Below are experts of layer 9 (counted from 0) of a mixture-of-experts language model. Rows are named router (the router's row for the expert) and show model dimensions 0-255. Each number is 128 + 24 x the weight over its row's rms, rounded and kept within 0 to 255. Numbers have three digits each.
Before each expert's rows: a language model's description of what the expert responds to. This comes from a sample of Wikipedia text that the model never trained on.

# expert 9
Inner pieces of non-English proper names, often Spanish, Portuguese or Hungarian, such as Sé-r-gio, Rio-b-amba, Lá-s-zló, Sal-on.
router:115138155125166092131137140100120107129101178125143106155148121132121113133114093113118149112132109131094097158105103139118167118148085129126117104068146102109154165159155132124085127099179146098154135123150180158123101098146106155139125156130110083121100115123114119157127148147140113155086095137109125144109102163153139117130150110134116140153112113112105160141117168122149120149163155114139154122161161151124131137083159134090143097118172100144150138160147149084163117097146120128115180150160115158179152117136130151145147126098085116155140090121136107103165085148120128129106167122112159130120119122086109154097088104103095146187099113147105107154115086108110089183189118142105116136124094107133135129134154133106170147157142136145123132110126149082133133123127133

# expert 15
Second-part pieces of compounds like skys-c-raper, kit-c-hen, clap-board; labels like Website, Length, Coordinates; and articles a and the after is.
router:163154115150118152145155161122125125144121113142141132154142118091134166168121100097137147156110144132135116072158139145107130116129126165146106100118140121127122090109113096134144127136106163155166085147123118137100104146143095128156104121090110193097107095142111130139126142100093097098106149133134059124122098169117099139162112111122134116115095139121114123146157125116111101118120159169109102101146120148132110106161129087154141149142155134124117112141145125124102132163117208135116132123089122094103095113115157111128115119117149125146143102125165174163170147142134117121163069129158141137153147135144107097124147157146143124069120178131137126113135140112185178084146135107173118090108141128094143112055167143137098125127125115114157160155102134145117153155120139

# expert 10
Hyphens inside compound words and surnames, and dashes opening list or infobox lines, such as Stoke-on-Trent, longest-serving, Succeeded, Preceded.
router:154126133142106114171123101104087131150124184087137152119137125109162102124122137128120097108125120130110157123138092148135156144126139156142156139137105141138086119110149143171128158145105133102122144103157083133111125105127139083133133084147100139110147154156142108117124086145169134132100116123106140119078129087131117129113090150100129095164136118098092115168153153149139152129109124163104140094098102107132112128140155103092133145104141158179125108100153100129161146162130107180101134123181126117152152146124097121117110123176115161160153135108146085112117149105107128124139104173143081129116100179143159138158114120096177096111115104116109124125131099118138071156108159177131145148166113114121168109130149109159121143115117145112110126108156132173051112095111118

# expert 0
Word pieces inside South and East Asian names and places, plus "of" after place phrases, such as Shan-gh-ai, Utt-ar Pradesh, Singh.
router:125097111141090154117117205129126099138150105143126126142123146117167172153146126153165101124132126149137139121113160139160139116135127122142152173169115104151153164143133103149149126162116104155100121154111122117150080126142160111175117092153130120135129116143128135178134119123139155153130121108162099116136139127096120135139175078108116134146137177119112156130149113108108132159108142051109105108097147107133164156138113144163133123124164131091128135184092123140107104094149150135115125089099120154156097136070155143069113125142099089126128139117091131169121133124090137109105132128131119154141109095126151144116164138131123152122125140139122129101109114111128077113130132136115082063124129118157181155135104096107115095111130105163123140081170121149098118162157163

# expert 13
First letters or stems of capitalized words after hyphens or brackets, especially F as in British-French, timber-framed, Fish; often in military texts.
router:124124113072093111133052129121094141117103102131098148114122163130137124157143103126089150171162095124134139091137136130143077147163157133082138102160124166121130114139104131110172118143164135140156127113163115141127167110133129088126118116154140135161138169132117104096068097093109141141133132116149169114152121128110177113118125130142069156130153126119117144139118128085105130104118102075140107127114139122177113108118166122144136110101071120147097139152158084129092098159132200136133105167140138147111139148085115119149118116134113089125130122106114162126094185160116158103160129150092110118129145175130153130102144117154154121139130145110136131138163123141119114152073115114104167095118140092123131144127142156136108150084134161140125107141115115107123169139122135

# expert 2
Capitalized starts of words in sports rosters, stat tables and infobox labels, such as Born, Genus, Apps, Goalkeeper, Head coach.
router:089080145140119141169147153130096113107155102111168180128091090141130130113117156102116111100137141077165078161102134116152130136116156140133107104104134134152142125110129151169090145094142145141103112071142112119154132157177122144128151162117117127088123140127141152124104158108113147101089127136154143107127149144184144112153142136148134125137102145129129140106120132150096088138137109156127105112115092155127123122107103185157126156163113146138128124158133149146141078124126116084145128124160128125125145134175157137124152100147092126122149126155155089144095128123134117110140156096123174152111172144096124125157097137148093099139130098115139104108061115160134126125155075165120121127107097154102167106112144148109126091132137154171152151123091152078176140104156155

# expert 1
Prepositions and particles right after verbs or participles, before articles or possessives, such as on, from, into, after, to.
router:178154116151166142113122131135169142124110132085107123125136118123146132150144147131124111136124111124099101136126165188182146148100143160135109088123104112149151117116142169090178106172103143106147139148148105101108125118109132112125146161136157091125145127109132099122112102142137093098166116113126150142102125150119081154119118145170114117121139128099144090121117087130149173128119119133163116101106082154120127141133112130119118124124101146094092113138084129152128171134124120119145141181119104116115109109107104134071180155128154117132106167138126108117116135141168162124096132145161095116104108089130103138122177113110128160161120158125069153137141147064138191089143163089118126127164113130105127139140108183099107107140147130124106130096114093179143131132168143

# expert 5
Second pieces of short common words after a single initial letter, such as p-ric-es, b-al-let, ber-ries, t-ours; also find, good, much.
router:105143149174143142109165145119170143106145126124148165125130192116146069146114115110149183089105151145155139145146107127105152128146129095135157120174124140132094109132153116138113126119144084105124111145119147146113121155116154127128119120140100136100081145075136150112151147157116125121182085163151132157165140133112086137152109072104129107121101075157143104108118159143157158159131149106152167166175187181133124123141098121097126128111128117160156123109131097131129159104108076136112120098113141166153168134106124105131157112106150123143142092146119105141132127134133122144099121111105137192131081113125112137137135126154118110138145105152117151132111154132121128130111132121155119178148162128156113154164117146130104108199113124088131120163117101098137096129118155

# expert 12
Decimal points, units and symbols after digits in measurements, stats and table pipes, such as 39.4, km, %, °, ′, ft, million.
router:151120099184172131089134103106136109125134074193143148138070158177108141095091134107125128183126124121101150092141111073125100128158076110129164126117128113149109090129098114098115157149140140147080087096119120150123094142146103147143143109086096114136151141099122179104102149109088123101092117157141113169142090109120133144098119160117159106128118127124124153151096102138143121109109119167136153153130127119120145138100064139134122177134128132133171137115141124096115139130124148124082101100111136114169142141101089125143101136122078176132114141128159149121123115133141134108134139124155108106133191121107103136152139116107098130158156119139166116140149113149101169118118107091136103145133096119168128148131132116153123097154092119162126131129165143113153145132120155

# expert 11
Middle and suffix pieces of longer Latinate words, such as recomm-end-ation, repe-at-ed, civil-ization, dec-or-ated; also follow, able, concern.
router:167146165064138100095114132120099127167108107142141153128144117105143116102153128155155170104120125149113141131143146108089102080094106116141147134136130153106091157186127149143152139122110135149167139133127161108101175120091135152105119136116156110136101126118086170121101141146133121147148163125143118142154147115175112125157124147127147134121119138133122120142100131130146153104143129124116134144164120101105153146150170122122144100115147094102129163129108170191065150089123122136160117134108146144123105125189129126175143098091165131131110118162109165095106136177129117147119111130082140103157121119141086113092096070170149135137131150093121112115136090146079136087117112100126151157121154158129143136154137134114147134104167140145132113177086141140161161100136103

# expert 6
Commas, periods, and, but, which, while, who, where, and == that join or end clauses in running prose.
router:082155134149175154162147109146146121143105122078090075087136128114110145129131130148104110157151116219119149106177163137151114107098143109116140110122164124129141101120137122111128131142049163160100148136151096122126098154112122102105111133098133166120164143135112110117160148138104107128132143112100135133144139137104123120130123143155100130167164131150151107130158100108145159171139167154128150123146162111118118109130153145131091153073091158123118130084111086137135141141086099120100131170096145111101119147152107138123118140137129153130070133147139119095127117132117145126129128159128100101135103101092145128178146154135130130104188123140084123160183156122110108084102131123113120119131163129117119129152123143141132123114141119094105142132123113185120068140159137

# expert 4
Common nouns right after the, his or 's, and the pronouns it, them, him, there, such as town, season, family, film.
router:146125129121080125128132063144162093133116129126167121090153098125118158160136150142169095122112146154094097146122175114095134111091165132164088129114131082116127132111120161063157145139095112129131124085137103105152182112117137155080148106084149095151114142142109156134145113117144112127158124137116133071159155133139152125118124131163132151107112131163163131133141138132105097129117085133142141159098154106109126144118106137166131134100094128128144144115130162144125112109141111145130076102076084124147139090177138094152113141114168148084137130164134122138086152085142095144140106127122150115140109096136146106142132150119157116097115142087110154116135112188157147132107162139115109109124106145097172079133135122144144137138089114126135143135107119169088165139153150

# expert 7
Colons after labels in infobox lists, such as Stations: and Edited by:, plus table pipes, dashes, semicolons and closing parentheses.
router:158147161093168121133113126130141162113155142076118116117130110155077090153140139107125106158138118140199146136078113131131090154098109098095148163094194132114163129126127124110096096098107132123120149117120142150151122121173137110123139170137152147124174121127168094135148121172168104161133151134081147157114114118133159105124146130118157134120116085168149102108114093139132073092113095138156086085143097150121069153176128125117122097158119150142159125114149165106129120150074128124132162141126139097137126138112149155087133144129142123123118131121117126155115124132120119139130138130114097128143103094098140116145110153154101109146154120119159125146175158161126115121126138164108141140075137128157076088104136149141141150152076101142140153102136138140115093121132102

# expert 8
Standalone numbers in dates, years, scores and table cells, such as October 13, 2018, 5–2, tracks 2.
router:103137135157136098142106127166130106109133149132110087103105091143119136092105152153089099119100129125166179096109094157130098156137127168140131147105130100123112112129107091148157137153137125147136114129120098104130118148098130087111121136114121145175138170118136152166122089126165134092132170135149116107149121110081152114108126177113152123159168148129131135154161108124129170124118143150165145094098075067119135086116156110123132121098103139134095142106117094078113165117117135107150153145138143115073121143097132139099142149131171115113084088110151158139100112117162137146146160129155129132102161116173123143141141156124152142106186158170168139116167104118154139118126118143136119151122088104129096136137118151151097150154123143124118099104138175130088082158150149

# expert 3
Opening parentheses and quotation marks before abbreviations, glosses or dates, as in (AA), (DPhil), "Sex; sometimes word-initial fragments like p, E.
router:119104096107172115151155122124158159163147147156144157122150075092119129089166142152121139133148158116092141144113117131121146099124110161138130085144106130117155114128093138123064130119138157124108105121081105107142129126112137111094157110139125142168112132148132103098114142122139149115110119159094073119150122126138089108109103150156102138121169174151118117099139160178118099093108120120101114162121189127121098120125130104092098161142124104152122136145133131153154151125145085116137117123155184157086110101126131137142114120099159152087138162120139153083139131070136132122128120103180093103072117100180097173080143130093141132117115101131131161095143149127150164118121100145125142113162136139119099132141145119121107121104117162128151148159144116134166115074107114

# expert 14
Capital letters and pieces inside acronyms, country codes and foreign names, such as BPI, CZE, NELCAR, Rotterdam, and country names like Sweden, Germany.
router:086125083124129157164132095125134107099124133153096125143115109132128156154094150102161203130160150120150093121153103123118116150151174117122135169119159079139097144103128104133063103124138090135107123124128174126133134127121117128139113155132132192113158102138152134144124143125144099136116156097144137087153136126152185156123150144127102140127107129104132087141132141136139170118115134142117144134123119141147092088123136182148115108146141126102100123150141113107144114116157110077131129096131107143128133154141117188172099146140124153149131148102097146130106140090145081121139136122145147120114145147113161128167152146150134134088130132127108090153069155115134119118148165115159130134161108099080064123120114136161108119157135078092145151094170153105107106130079106